Weights of a small mixture-of-experts language model, trained from scratch on English Wikipedia.
Size: 10 layers, width 256, vocabulary 16384, 18.7M parameters.
Below are experts of layer 5 (counted from 0) of a mixture-of-experts language model. Rows are named router (the router's row for the expert), gate (a neuron's input weights, with its number), up (a neuron's input weights, with its number), down (a neuron's output weights, with its number) and show model dimensions 0-255. Each number is 128 + 24 x the weight over its row's rms, rounded and kept within 0 to 255. Numbers have three digits each.
Before each expert's rows: "gets" lists some tokens that make up at least twice as much of what it gets as of all text; "comes before" lists some tokens at least twice as common just after its tokens as in all text. This comes from a sample of Wikipedia text that the model never trained on. Tokens count by the router's weight.

# expert 6
gets: " |", "\n", " ", "|", ")", "."
comes before: " |", "|", "\n", " ", ";", " 1"
router:147102146156131131104110128122120137117134165140079123116156195100093118149100136070102152124099126133131121160109132122090129118149137136093118130084118120124132084173113140151128097105155072138083128142097166119119115104154181111128121130106121157094105149103136125114132133173094119153101109107147096075069101125143141157147142124127101119135088118123097155147161131170119159111144187177095105174130115097105144097136137043165140131139094126071157100116146158125100134162169124183114127129141121129154100123116116117116125107148148116116139177122096125147120096134145116142121143125140133114127155110148169150121138094113068153127122117114138107122158139104144129141130107122108114148121129144141136149115070151142125103117121142155135108149106122138106138138104144
gate6:122126170136130115130126159155106130188126164097104118116159146116117102143162094118162112122100114136115121147135135152079131137124150127178109112121170088126124088151117099135158138139126149118093124095141156146114173115126171149149105185146171128094160137152124132091091108155140146143154138148098138151090128114147093112112145100148157131143159112150121096137123145141063130154149148137125063115116119164141121132111149101125099133141154092108154156125118142124163107116182146116133157141087104162144126123131145106152085125155118132149127115175100109079119127151159143105112133147082129158120142146129200108135128137140135138141136113124096116122104124143114140070120119140154118099116126122134113165122159113198116132122091152125136193168127162123090156136132115
up6:093103156126114101138173099156138111143131129122186131101151144199118164103120136063148174110120120134138141120150156135079120122144148079163151123143181163097101118146127125157153110161122142117123122117164132152086138139119125166130147146120157101135149125122102135143129121126123111147113174100139144141102147133117140106116122096136174122173153134137140091110095105107097121134120093135123121111090158159136153112103148109132115083173138134102129129149158116109122138168121125150112124115113082150097126156162103170162133156152099128143126121134096125107124128172149139122143135106116087157162105136173161080128106104178138134164134114117123126154099115089145156108137151108091126096130141108098095132079127103134091160142123092125141151147121170147141125069169125
down6:132128114154113109129075122154101140119116114159071150107123103148139174139158123133132120160130112155129146122132120118128113082149165140142134146169158120150115130066119131148129135128125115114129124182120079168100124142119136134085158106109153107093074114118141114110137111130172120158183169085129151132105125132131165145123137091108138078117160125117099157108074134155123123122106106141120134090144137127130129124131119153100196116122139159100134145145156118093090114143129178114127118140141146106133097129080134120110133133084127109159105112153176093119181127150172112137097120085150097117124157144181143127056116123131088128142104121141095107112182090121138122100115138112120134072132120125084135154122146120122094102105143128138119141170118129125123145126102114
gate7:139158095121160149128159140113142157124116105129179133113165130081091174113143124105153117166145156095132130136145073138127134080145147140116139130113089148164115078097176123121130161115131098161109135145114169106100105150146090115128142129162172192110147144116108104127147151150114111109099126141104066155114111133079097161156178159083130116127133095086137118125104140123151134126160122171124134123145126177079116137133129076110178132108113098114119135110104117121087153135190106104137148115142149146094119064117107117138103137110161132153147095117096122135120091148114148111136144121135150134141137093138143133128107188160116140098149105101147139127134107156145139152128140126120167149096097138113136154160145115120130156110139133133159153102107103112124120115124138
up7:111102133151159151092178101136115153149132102138162097149118147129109103122086109125113075127140141143157172132166106128128096098126120132120140121105094150171115132097155151191115132165108122135139114143139129119149171092125115119135107070081110136145138145132140162153087134139130127162102109136158124148100137154116162109117142151117133132077158153148174114138144143133091152138137193166134133139112141128131121121179185148082115145150113086160135171143146092128116144176160141124141158127135137083142125106165119147137094130124134135137143135087085122120170149150134117082121116147142142133142099131144096132111097148154111148100129152117121112155184107115096077103140117118155152133163113113091100112142120150116111109125157086142116092110097119120090117090141110
down7:196111136154111120133149117161129107122143137113086098137132071121109092101130130138116164126142109102126130170159162125089090104118105195133170126132136154163170107099156148108149131110105163130158129186108124130169114143098146120143164133096113103092104081123177131171109140150154139119140185130135145084125093111102146125111123109146110088119154122128156111087141102130108152115148133110146166133133175096125106147117101159138114218076142135126118133113121110118117157118156122130093124137094085129130128154162123129111126089124149138089099146139101125144098102135155116153133117138148120127140162149147090120119123134110173152146132123151107141122123135134122102125110203127112119129110148095105109132115142118130114098132103091106146127106118159109144141173121144
gate8:141106154156156152126143141141149151090113139132115091110095126144096092118097135127097110143132147125106126221107126124130151123107120122132093072131137169112121132114141144168109148114120109089135120158102148177086112118144180145113123125110132138146113104146178109127138184146148125130093117120144069119167187129158153116144093127153145144123155150104131133127156148126134118116108167118157164165165161129129143113095112130067106122113087126122130116124116145131093131073143102145155157135148071107137118130137078147143119130167130137119134097088132057126102153175079103095122187131122113082152126097126116118105129116127125145117130138103144120098133143103105119119144126111107127163123117117136131078148137110100142132137139155090119133127134090131119163132148127
up8:120141159138100176123121162182091131127061098158126086118110150130068135110114160085095099115103108136090138136102127117108099116119147140150100105171165069148103118122125142174152121102082097125146160178110151152106094105139156108151147116176126155120136114139158178137148141095151142115147081130096116135108147162118166122115081116116148148144139129072141133118099133068101100112134170172155191132103154128176151115131128114125126126114109139136127138172137134113121140128130135131127112139164075111100109112144133151162159108138141129130097113085131126145110116157137140115133140132144125110140132129110117138104115127150086109138141130099100130114094164104093115146114121168126092134186158126130135110135133139112138108089117110133133129150135165097111143105133143
down8:125175093135097156120168129145142161129116116162153135151131125170123171102128121115183147137145142153193133141117101162124170127135111126133134146146127147133176121157129095122119150149112126144122100121088121121128155170167136090137092137110110131165151096151136122142132157155119162105135159101113163149184115115122118154105093130157164145146114099151151149092077174112158116131103108133126113095103132136159173122105100112160101112134137067134137151112132138146148150091121137132130161127128141103149135159137115105166104114129166132104132105122143107119140126141109163111148124126148078155107158102096136174116106145075131111075138139099154093150163115142079148141130094134111132095134065154154095131134117147111132142185094146128150138125092137095134145119103119

# expert 13
gets: "\n", " |", "-", ".", "|", "=="
comes before: "\n", "-", "|", " ", " The", "The"
router:124121129135124147141087125129108121132143140141089123119156187130104131176122151088128148125103107118137149170141135127103099133142130141106098122105099102139137097140114108165128099107143089129084107123114113124128120127159187104145133156108115144105090136092122116101115148163110163149091117104142113055133102126147143160110118115145108099140114087117132168159140158160125175110135156171096110134156115106102152081119139061165126138164098118081134079136143157130134130150140125145116127142109138141157107123160154107117116092125139098114127156123081124146068109111142124161119142130153114100136165114145132147123142089121050165135128125095112115135161138114163137121115089142103115141094132126161153159113092146110119131101137154172127091126116133142132119148060142
gate19:108149120166088117132139125117145119120132109200105150125079157122107164138113137113040126153144164133154134148127138175123109123087141126119125136100127104155096083118105126131103131110117130126157123122105153137127130158123160115107126170128102107145145157129155121166166151089159168162143144139141131162150115114145121113145112110119124136157107138145100118129173086144106108135099154121174162132074132140142093111148146120119142163105115157098096154192109133157134125102099127118072119125144114127129138144095148124098153117135079092143125130112111168117134123117155096151126207101110113097115159119138171154106177129162087157135138143150102118182088141123108134128125145128136134130087131121155127132134130090138121154143112165125134080145158158121146120154114123
up19:108088166132119097122129133167109158098126113125158124117110116100137091147130111134090129139124124133120171112140178122126157127085158114135045160140131146150121140141116132160104124123139092141124114104121138171134102091117127098132106111107145150148117126108101110108103117108108120156145138109122118179127158122074100127129127148126101136101147161107099145152115133134104126128106162112170150132099120189135125094090122141125116124083111122108107141110103099094090169107170135162151125129153113134125134139135125127153125130112105156104143160097073130136166138110140091098167163126117096104099125088147148126125129124128088086096162116121136151127072184109094110071121151149147141157111128139115140107155113088140160100112121186089123112139134147145132115134162198
down19:143141086128104189151149127124130129117122105162145145130104141127121111137081151104153118138129153133128179126163147171138135105132143122087118124161126094125163154141145153137117125117164147175169087086136151143118170135119154131150184175101100113179105161193141102123124127141142118103114120103134132114149108128110147126110088132131124119140150124160089107163112152104132110128089143132082118129126146151123143096168148129131153116164161120106106128193196153134138118141100140126097152127137119094105133133110099084132118114142098128133136138142103116139167073148150160127106134124135070103166146117101168153116124114108106126098126130090113129175168141137118127127167119141124148134151096122116131144110103116100093170162081183146141146141119137126103114146087141
gate20:137109111149108055096131118127090152118099142085146092097130128088124169125129110093155138092140151117131137148104185131130093110110110165135135130147163112140156110152115128098134124099168106167124102142130125109126138134153126116123122130133075109153135134130118081140117146083113169136129159119153140111112101119155116164105170159110152154093144158117130155107184118064136175135123152164104164111110163119096111116184110114156154125128135126142127095121141148155101126125153096152150138125133112125144101167134088140159126131135109121144120154141148171120117144152119106153149153106165153090136109099131195165141145111123117160118128186114125130096146146095167123137141115092156144113137133150120109131116118113126142074123130102144149104143091119194141082135125154
up20:140148137105089138140098075097109121156108130136124098111144133096123167133119111133153137118130153135121134131104127116109103156098132158166116100134112107143142150115094099103131119111121105146140101108134147098156097108100154148117160174155110115153112140110080131150130143130135147136147149149172125176124154133086141156100142158113090137125150198151187113130130107128129145159091148135180166146152138131100129121083091119135106094089140134132108108135146116159160146095129073165141137128141176141146118084149145171167125122163111107151124140094143177122137105145134111087157132095101102122143120146142119120143115138127085110145132073161113083133113140158150117196116123112113177114124142117122165146124122103090142119136150148151171106123145104146153105071129129
down20:139150127136076193184114099124178119117114089153126166100084146143132161140154072137134140114129115101152115136134147110098116128111126158135097131096137138119122147137093115146154168093135135148163154087131167154166147120122153134093156143140164121142108141105127134151137127138138108149138138149143113136117141115094132114095177127127091089169144161174156115172138116110126119108131157130166114147147074140083152114126104115150106141126105123141155110162147143119171157119122162146099128164149172140152123104146140109155117150149110151162127171129094112146109108118115116103126144113107113145073110176142104076077158137103141144093112108177126128134110153130142134119153157157088164115086137130112144138177131103096122151117105128122116128141163090096142159115128128
gate21:140110106109107148146126116140129138142090119130112114092164116122102090124136111153116102122123149183124129101119127138108145156108122119093124133138101136136160118123098120159139105125138133136124136152125148139154150124091171136111131163122113155145130149157095134128116118115114129111100148143106123129117093097140148099066165101149149123180117078098129149137114115109132137127130117135121086129192152139141098117124102132160123159115156109114122152106062112178130167099122143122152111181123125149160124130145146101159082106093088123130099180111132103108151145069153131112117139104103152127139138173096153144128195097120111176136184162148154125110148149087156140148117143155093132113086142134091138112125115116099124134124141119171138087164099164120152078168109166
up21:176117132130154129155086131118114081089118118143123097110146154114116095131128097123108149088121131091132112125115122162145162116136138109138078127117115146126193125125132139137119124107090113098122131160134145117167110133106135135126135113084161121162138112115123154144111127133125098130156158132081132097138097144145132143100149135128147094160137062124128110124129152099153100127137142134119085120162118110150120141149136149138098149122101106120124134098133117139145125085123152127157137156085143167132105147127140095196098129123117119109131174126129108157134109144146120137113095136156181131150105151188120113135165120085094162141143180130140130097177151103151146116191147179114115151109083171082143125095100078121154138081128146152105136135147154115131082168098148
down21:126144078091122138143162103170117165184157113167153170158129061140158108170097161108102135082132118091141126144106160110122176153135105133146135114126139147111129124135091084165141124105155152101133125163138172155077123177086110103097167161119126118142124141140160135141120111091156108139106151105123104141108114146126180114115132125114111102115156106121146126051149110132119128066115141123146123123100105132129144109104132169094110138139165131111129157152061120163102143113154181129131119141096091134136120101129136089143083100126094139105100127104130107116097114158152162085143122120121156132132157138111118120132137106118105145137104144132137119118133118144116124128133099161081164134131137125115132141138137107101110094161167137151132168165121126111128126138128105

# expert 2
gets: " and", " the", " was", " to", " of", " is"
comes before: " the", " a", " an", " his", " be", " not"
router:150148112141151143085099115129102142108108156154090121123139172123101159177119136086122116130118097117143134162109114120118112116135149168108111138128088076160147084130105126137108114092146113157101135129109120125156129116139124099156108114126114136122088143089166146129100167132107133144098099123141111123118121129125160166137130109105111078133118123118113157175165167183080135127139152172105075151138111106130173083152161115155152156167107109114139096154122165172116134150126149140121135129087102132156114140140100124133127085119128096107136120099097092170085114115146133145115130153147131112119137135186178143137152128112057149116113136100111091087163145095175101136114086147108108127111126151148141125137105149123100099094097165133125124155109125134104100126110119
gate3:124129133149110110127163127102122105119114093153122154120151122091113094166130128086131121147130144117117143126126145152141158148141144116133085124146164101102091151157091156109111122104127116128114109132128110151118114128154107151112160098087090098142118139116133128158146095107157129130081149132107151122137150145139076158125164111155167092124148101167134101130126136138117106119111111121136144129121119134106160126076121155131096095128110112158131105140174146133124182071098101160130110121099119090134172151155094125130146098124088118104102117145114154095132086123133092132144195137125142139108142121139133096126136177072096136103140157142163091101166132141038150093126134151105147144150139116124165115099108111148136098166121111104123088092165119178166139136093117
up3:162094124104137118165166104147132124151088129126171123110136138092111159137158116113127106113082200127121146126085199110131109107127142137129090144137133078154130111105103124155121152129103101127148163150144126141148109102149129106164165129140085124133134145094120100105159102152174124104139165149094147157131116112114086124109161129135122127100134114162150090143142111167142138091155133113130124138119106172111131112126139122142107149109143144075110144154118120136120164127132134140130096164101137154137134097118155115117126141111139088100103076116099136149125141108135124105157121122100110142163124171107146069115105123116081129169131110115123154127121127153116147089092125088070104146135121167112193188114120133148123100154119156148170083170145143124149115109118116
down3:070120121145117107067119143115089102144141129126113158159137084148157116162144145168145105112130115129117145137135138126153111145113106123102140142089106133130135127108148138119134137200145131172143113162113124134108110157141113125108142157093182103098147109153122143113161154090095145127125148137151093099114126143112147136133168105154109174112124129107148186112128189103119151135113151118142130133128120118171124131137105244126159143151135129113098096157118172134118114108115151144122145139106114127152082131098129115137116142143160103140125157110101147149137131139067167105120135122146114130140115116122095147143146156149114162156142127159114141134115173150131114144119104138159102133085148186171109144061106154153117110169133133128123140124128132074125121124140108
gate4:089129143104140160113123145067104132168154130199148131111107106082141143111159143162125115148135158110118109172126089120168117111151105100136152159131128114159120096149137141134161097105074141145102093129109112136156096090118135159138137132126143107145114139147178140160122115112076150114115149156101108136126145132126130100079158118105093161149156123148149132129090136165091141125108110107096122173108135083127144166101141150156107137117144124130103131175126142125142110107108145103128123114104126120104157146142110156161133131147112094129128145074111132151105163070140134109152162152134162158160143151176109122103132102144092151125161128084169138137165161103106127135117085109136131124146080114106163135124123096083144107110117130108151162110105162154129095150129112
up4:139161073137099116143106129098110099134103122204132136126109121097138127163140137111152080133122070178139162174125134102129123170144063119116162130144054056131121125136137140104126129100110134143121137121126108140152106116116100140162129120161136111133137120133145128109154137125112171154099122161108090117116127135149122139125133157136129116121156115195111132130132134170133144129131158138098123096081132101120128099098164135150136124139132122108128133186132156109120155172113162117126128106148114104143111135132115101130163133168149094158115150069155130107095138161167128159145091149115160135152117102127139115128160101141108107113138068109127114132137120110177149125123130178113139152122104154128140119113154105096145090143143148113159132129148114101070118108123079
down4:148083154108142109085161077112146116115109142083114120196132122136111130076092118168131136157153170139157170076135098176107093087124150111176112116146173173083111125104135137125089143134165064145159127105137163144129089131128145089091103124124119131126128121116139114125104115135140128129105149103100174141106118138158119136135142155148153140123151115165122130079117153097114138101114093124156104102130081143135109121149146187129096133131177113141160126093171129129123136096129117115148135114132143130182148149111133120122125123088119192110161123130095130119113112110133133128109168127144105130108147111100077115119117152130127147098067144114125122118111148131121107144140151131116119096130124146146098130114089134187121156146129113130148125113124133125132177134099144
gate5:134131101121132157109137117130131126101112128117138117119118145120142124146126140131153149116144096133112103141124110123119113075148133124128113105106129129100127098095146126138109152140118155108148134115113166161142112100100146172088114098138106133094178141152126124210116111131150113113046104155089133142125143149125144122168155145143132104138143133169097101154147136165157153133115185134127119115114132073158149140156182123136156117138080139083141114134166135159166129135088177113160141113133134161151131105097117125131140135169136092129118138076146150142137118116110144154155091100127114094104153142143135150120095103116113157113091123122125089087131146078121118118124163121103088120157126125115147135111086088125140144054067148104130086101142093120154127095104151
up5:110098143127113074119127095119111161109123140134124137104151154090141161204154130134104154159118143158124129123111115141104113167100090101095147148120058088135140118108156155121144133147103130146136116129100122139117106113114141133144158152091135098159112161125106096142090146141114095105126158127145132084146168110138111132132135135115148113117113125116170118120117119130154116142157146117087104108147089091108161111109127101115127143083098145198109100137110119077128143154134114094119114093149150116146093202122103115136136141090147108141190140130178123073139141139113148119127149113114124113107108111108113110118078114142140163102131088110121161126142122103099162126137101116172137079134135125146134102140149133092111078126123174127128119148141077167126130118128095
down5:109102112135077158139132164134109105123144109123110100121081099146125126119146130079127111154113094108099125116131103169129138148199128151110076130134139143161133137170111110191169112106130120123113130131139124132128127131149106140122142111154089118117189115148188138094164124102139135159134114110095077117141137144128125153104160161149088165144131125101132123090155152110102143152083137077152154116130117155151112141118133097098147104118102129101148169086150139126167088138108127098103145131126152132117074130142172113125104133128202100144109103120136182139096123132161150126115138162114168127145118116128152134157133129110121114141158113105106104097099114121105100097138165114138114150141116148113145121097124110122111111143152117146148126129141106103101062122174166

# expert 4
gets: " |", " in", " to", " of", " by", " as"
comes before: " the", " ", " a", " 0", " 1", " his"
router:149153123121136131087089148142086121126119191150092126129142178116102150167116159059108125142097106131127144164130103120110126135127146148110113134140129086139156099172100127132122091107136095143085124088108132112130107138164152121136116119138111145091093160080138153128117142138109140165109110111134110103117118128155148163110132102127113090130120126121111169146168123175083150108141141186111081144125154101111136122113175085174158137170103109093151086147134159136101130149120131148102154132083111116148147138151105106111138095133127083106119133115110089155072119115138137170106129150142139105132152129141148128122127114138076163125126141110143098105177145112155109119102085130097123138097138148158152158096097166124107081118114139153139115144120156148122114121100104
gate3:147116141123152070104205125118096094141108144132163152098134152101121104162127144139115092139112095134165168129133145120127165114133113171117125119145117107114111136103136113144109155126101140109152120130089158127121159072179181133127119125091105133148159171106135166127138114159080089131130129119153153110103109149131151092121099126157152127104111158091134130158114112121155120128113127154113126108139123127104135147132131076115137134119104141146134105087135160144139137188117111119103145118139101158115093136092091128102125106158158131118126173123110111106123107065105148176112132131139129135132148116133115117134131160156153135070162104147173143113143126163085129172152097127143082095093119099159158073104129112176173121132100131132166131118112146129148149153126122
up3:136157135143125160149123156145171150065134155140147078084154143134136128139117110168173159107152132142149125111162126127113136110138130140134074127105121117133124142121104119141149146100156119121126109139138127120128109145143092102125162165120176074152122127186109149203152155116214153130118168163164131126119137129118121142159128090107100097133105114167083139132120139158087117101160143131129109137104129123116137185122119111092142122150156145097147143123113148115126120123176119125126113128130170147118145145116113146133156126103134139148103114147150153166115078114115096131091100127107132082116122146139144128103114114116112101125129138096137118142126140136164137151133139167134113184175146122133105109112140152087142060138112135151111121075124122087128171134081153
down3:121118140115117125107151129133129140148110120133153147115123100119076120095076136124167093108118102128124175155103126133095078147123135131137110140114096090117113131120106151114118096096098145148113089112149153108146117170123139115131134158165108131142143173111172083135162159143135108142133135124110136149119118137128127093114110117172072157092115148154098138140150089131121118146073159134112101174121104099144159153160131108111114107118112140120127108150109162145130153162146177149185144148139150146119131125119102114090147102096111097159083145107108132134082150169094142138137137099110110088119116109127133103120133165161140098167135123128153061129116167145094124194160165150135104107110118136141155139122140144137105087131127147152135085112137165102144153094076158
gate4:117140115171107123164140118116100134172131131172105113072130107067108148141147132151118103146125093129150135155130145155099075154131147138149161129150127132176132061165119148160135128076152128148119143129140098162138108117152168116186107130136145103146102117101154080140120144122115156133111106068098141112150157147198127139180118168173157134143123073134154135127138099106105149116115157142123129161148108127155126134127164149120118117138116112098157112136080109127138141121122145139149159142140123136136123122144141114090112123139097094128110125139094132136116129132188103175133112178148135138124129147166132155139130125121165098135118110152130127122178150093138096143106107143144131123091117119154166137111111135126129137119156177146158138134060099106095140131134161
up4:095095132108153112100098138200114107149105121151124111127144138138102147121133183129137108193122139105118107102133134130141106116129130124141076172117129158142192126152137113146144139126125111096164129171108131110083119133128145154131144131112118129106133130141102180066108135138078153161128153172127129136158132132097131148119116135104145113124114101084167156150141165158091108165109120110181115116119120153118134088124141126116133134160089086121152132106174112116120131135131096155165137122162122170161158081153150097114156141149124165095159128178123119115123127087146144116123121139147105119086121115139115079146126133125093152136122156096144127103142136149096126096132148113119126108187136143127127158158104141100097093091071101102125141133120107122127176100123141
down4:131150104113118116150166109141139125116088172130134106118131120067082108134135155122141143098154136171088161114129116102100156081124154163081118093128161115151120118116100092147155131102154162132115154156123119128123112135150126149139123142145133106166113151131104143120101149142071164116144107111091168114154149136156126123147088170121139123116135088113127124188163099127136122106139074153091098139111136131087124138089127114095118136125131134149156126125124107117108140159126141163149082146150106119123126086129127129101133128115090125105160119083146115140124142073181095131078094175160148137142108099160149098153136121135147130112147112090126147141159111149123162096152132163119154116134105161107127123156132077152120151091151109170154111130143125132118128135146201
gate5:123181143170104138102132097139134119121112136121098121180129123138120160117119124133121146155158130119126165170099191087134074135123119146127141161128165146085127172138087152127131161088105144143110120115106105105140091068125132178101106113108143159111108133142132097119154153085134173141135158131122088119125093163095104109168146149139108150081127156138137116093165106131115102120093111120103191156121149133133087132120145127150133114114138146131147145136163139141162135104102121124110124134131099114141144130134113138126093168173119117132114131124139129092123133128154114104112123153088112141180131132128155154117147142119146112148100151121106079113116125143175134112122136095103100103094147168187111111137153109088114071165111138142101110151177138168132156108163123
up5:129139138111118084132118181132074133115128075088144096140172140115124132126131132107100119111142047086151120114072102112122159127117136136124112151152132079121116108141147136097147089175102124122126116084126138146151154141112136135134174157140102136142168137098138129113149087139146137074151090144176139107126124162117090130077157089139159134153143147125102092149113127110135126107131118147132112137127100103142082143144134123145118099121115123131145188110162125159113177106125132126180179134159129163128128123124109088117177118141104112136148141175113163121138106137138127111158132161148134113114127132111142139132144143133134125133159130145147113122126176148108121153130131096078149118116081069150118144133117161113158153105099155111096093088142142126113090093124102
down5:133113097149124146142165103147156148098125135113115123103081113181111166143141122147131105138157144136116107115159101128110158103143119097093157098106113149168138139153127103173129154124145129133133126134144130108142127139151146085128174091173114147120134117172118113132136116142149170152151154104069088133097134121197127084125100137116104091140118071132123124113151111125136139156118160116136110106096125140110142117148148185084123166126117118086140130140114139117157111179163113136173116074141086087127155101160135112108110136136126116110127127120135086143129148118105172157115149100110125174063121104123140195106116150140123120148142114104109109140115080112130154122111110113160075165151102150132121090117123092118116128118134141135154133110133122138111126117097185

# expert 12
gets: " |", " ", " 0", " was", "8", "2"
comes before: " |", " ", " 0", "1", "4", "3"
router:137138134152137117110121112169103117141131173164110125125131207108114139152130154088128163108089114132149134154126126113096129138140119149118145113110126106131140091169114109163118101108164090131122133128094125096136141112166147095132114140079145117113114130076179140131128142166119136160107123106161114078105118167121166188127120107121075122152116135115140156159155165135114176157149152166123094153129130099112211094113168055151149136139121132103135078136124157135118112136155119139112139134097115115165145142128137123154120126103137079123124143110122118148081117080151121147120155149163122099109132130173148143152137101123097164128137124104123093098152146108144116133121116118119106140109119155173167126088106154126117127121098143162116124131099153102116084121126138
gate6:117098140096132139120090165126131130146135134105145134129120106139085119120163157153123140132120147138142128133150105148055127137136138156150142107132129104156140157122141087126110162138145134105121155120116126102142061106162145138143132080120129152069107129129112148160157116136077167153134150128127110145165090149122127136154076170135125113131130130112178161132175108122149146114133125175155152123177113140111101097076095126131075114112123137129133121179119125117155130114121153106168133199100112093108099162117114130124165140119083114152114145164104124086101122166109139115120109100137134118116119110113120138128141158135123136123128149089139098091162192141121130155131135134134090139149145134147146113089110114117153125134096162181141069132126066136111110151118092
up6:143083089145123143107134154160128128159140118162117086147142131130183101115133155133131135127088113143080095116110099118189144115144128121143103143125113123131155101128141088175144114141096154135125139168117138166080097146152126153129127150135120155140186080143143116138153081140133140148159139111151093135154108119172119090114129067117123114111126125155160124148132149120126129199094144131117116125120104086141123135115126111127117142128065146117142115093183154154122117130105128137130143097134135159157162149138106140182123173145128193085134104121116122099127117119132131124124153164115143114158112133092086129151128127110114153122115116098091119136120119127165138126128133140148143070110097150113110139137117162139073119143132119119136124155136112058157165115115187
down6:151122111143103133142104137138153140128110103117114162159164113131119125081143123173145134094122154163139188143107116118173162146132147163089161085125141103152141122124159163104133119163098155134131087131130132084125122132151163116157104121084136138167175137118145138111163107118096162094118138162145095114136099158113123170152137131079125136137125128135138157114183129150111138132139096147108150120125161128116121130096137103147111166120160117100137123199112149112086138090116111143156175141122080100114105133137101142059118166129113124106141137131138102134109153181155162125078077140122119122152086153166115136138139093116156102120164159106158129137124104134154096158128092140122132147136108129102153100131157106099131099139163142160120136140123134134117106153168102
gate7:106148171129107094130112124109118112077127135098132175103141134059135137062083107114142113128149127151157122173151132111150150119148132135142190128123138154112125120144133108141183078143112182159133129114160105144076101154131109136147131096135143122163140129167110205165098147140113129134175124116127177111111156121135098159097133131094118147117124133159149128147119142117141151129119123152131103153142148134132135146126134111114127122136123147132131124107117076135152095156112104086134110082131132163092140110140141143126133127168145092149141115193141126126113106109118154162122137147109106134128125077161098104134099129128117115106108128152087098135108150151145135166134122172115125105114183125131104130099184147134136143132114082104127136142177152142146105164082131
up7:127147129130122123155112155140133164130083107155177145091107148137139119107120137118129101101123128146137130129125113136107101134121096149118142096097148089166111144115154061184113135118138119148135108132135144133156140151159133150117125062086156105137148109130133122105155091152099132152110126134183116068154206097123142158137111095184110111153148154141160113149132174155096147135088167158129133131092144131124159138104131141116176122116131109101112106186129148152153106154156103139174130115145118103075106089092142128142068146153118144121140124122155116141109197106119112113143094128164141123106132127180133111118126137105149123097137133140139096118159132136137068102130126125121134136100109137125120132094127134139147103103074154125115158114137125135109145142135097
down7:120135117147165131129122129139118090150130126140107135115138161112130136152120142139136148135143116136132087098104155147125147127129110122152117083074134157132104143119132093088144134133116119141118120140111156092129143143118155104097129131156132136153134109108153085130129123157130097118149152148141162126115109141099083156175139144135168147138143135118120089202143151117087136166108184154159136119098115114158160198114156119130120097079113159199173131130125077124170213119103114113156166132110116138127141142111168140171139149109173097084087131108101151099117138094148155137122163124116136124153132143089156133084122104160115115139120118110148102133113124163136105138124132169127132113105132122105117102163128096143116113144184133157106132151118171115116087110136144
gate8:105150123148130121133134155135099058154102116145123151155144144153094121112137145114116127136110126111181111125161097113126151146186172122145154151121145116112156097137138161144100101137127163115092151153158124126128109097141185128143144056111141134136123120135156128125155144146095120129156162127117137114083148115105157137133148130130149136140120112162102143144155103125135137125120163097153157110148149137120099139161144101109113136153153101147131139109137095111112147143114124159111159119106134100151128112112114129113118151119141102138168165119142137120107154125137177158158153132144137138119128154159167209175106150165127121111127161125140146137114118086164103088051126122140131172104130140093076158107122140104140138140089155120149083167110184138097174086128111
up8:151091166144116139141118127139118119137153142122122096115127142123132135139114145126139109055100112158148130106122129114127097089092106115050102147124080148105143126144157148105104123099144129113091157088100154128162100130118129102134105124177106154162090109131123068099138170113106134155120094148163132085092112157154089149138151110116147135133145139091167162107149142094106119086113145128158081108141126142152121130154091096125139096132133160151138141131164145116116136112131124140127129116116164129112108126118115103102138157111089123100177118149176115158144140112113164154120087125103157151138131112092121115111118121083092146075098137109144084103133071138187139147161120135138127112146145114119106078120116148124165142122109099152154154162118122144117100156143146
down8:167158131143177133118164149142043135066110152135095114147118110138045120144129145107097135108131123136099144137186078112154126108131087179153138133094135138124119140127114147129147132121094115125104126111156108131139111098136078092111140125157115110168165140138154135117129149088178119097139127115107111120149083106135126127123087144136086133154127131099115105077123121112112147101101140128114166102080132130112133108113129147117108139138189107123136087117100165110099149120109125111134132112100138133117114126112116152058095112129138134096174121123124135096134166096126148131139108144134142120115111124121118150164127174117166164099159163093168110170118149153127139106117109093138117136133078119134196134111128120150108136134153106145136145133116109140126102117141122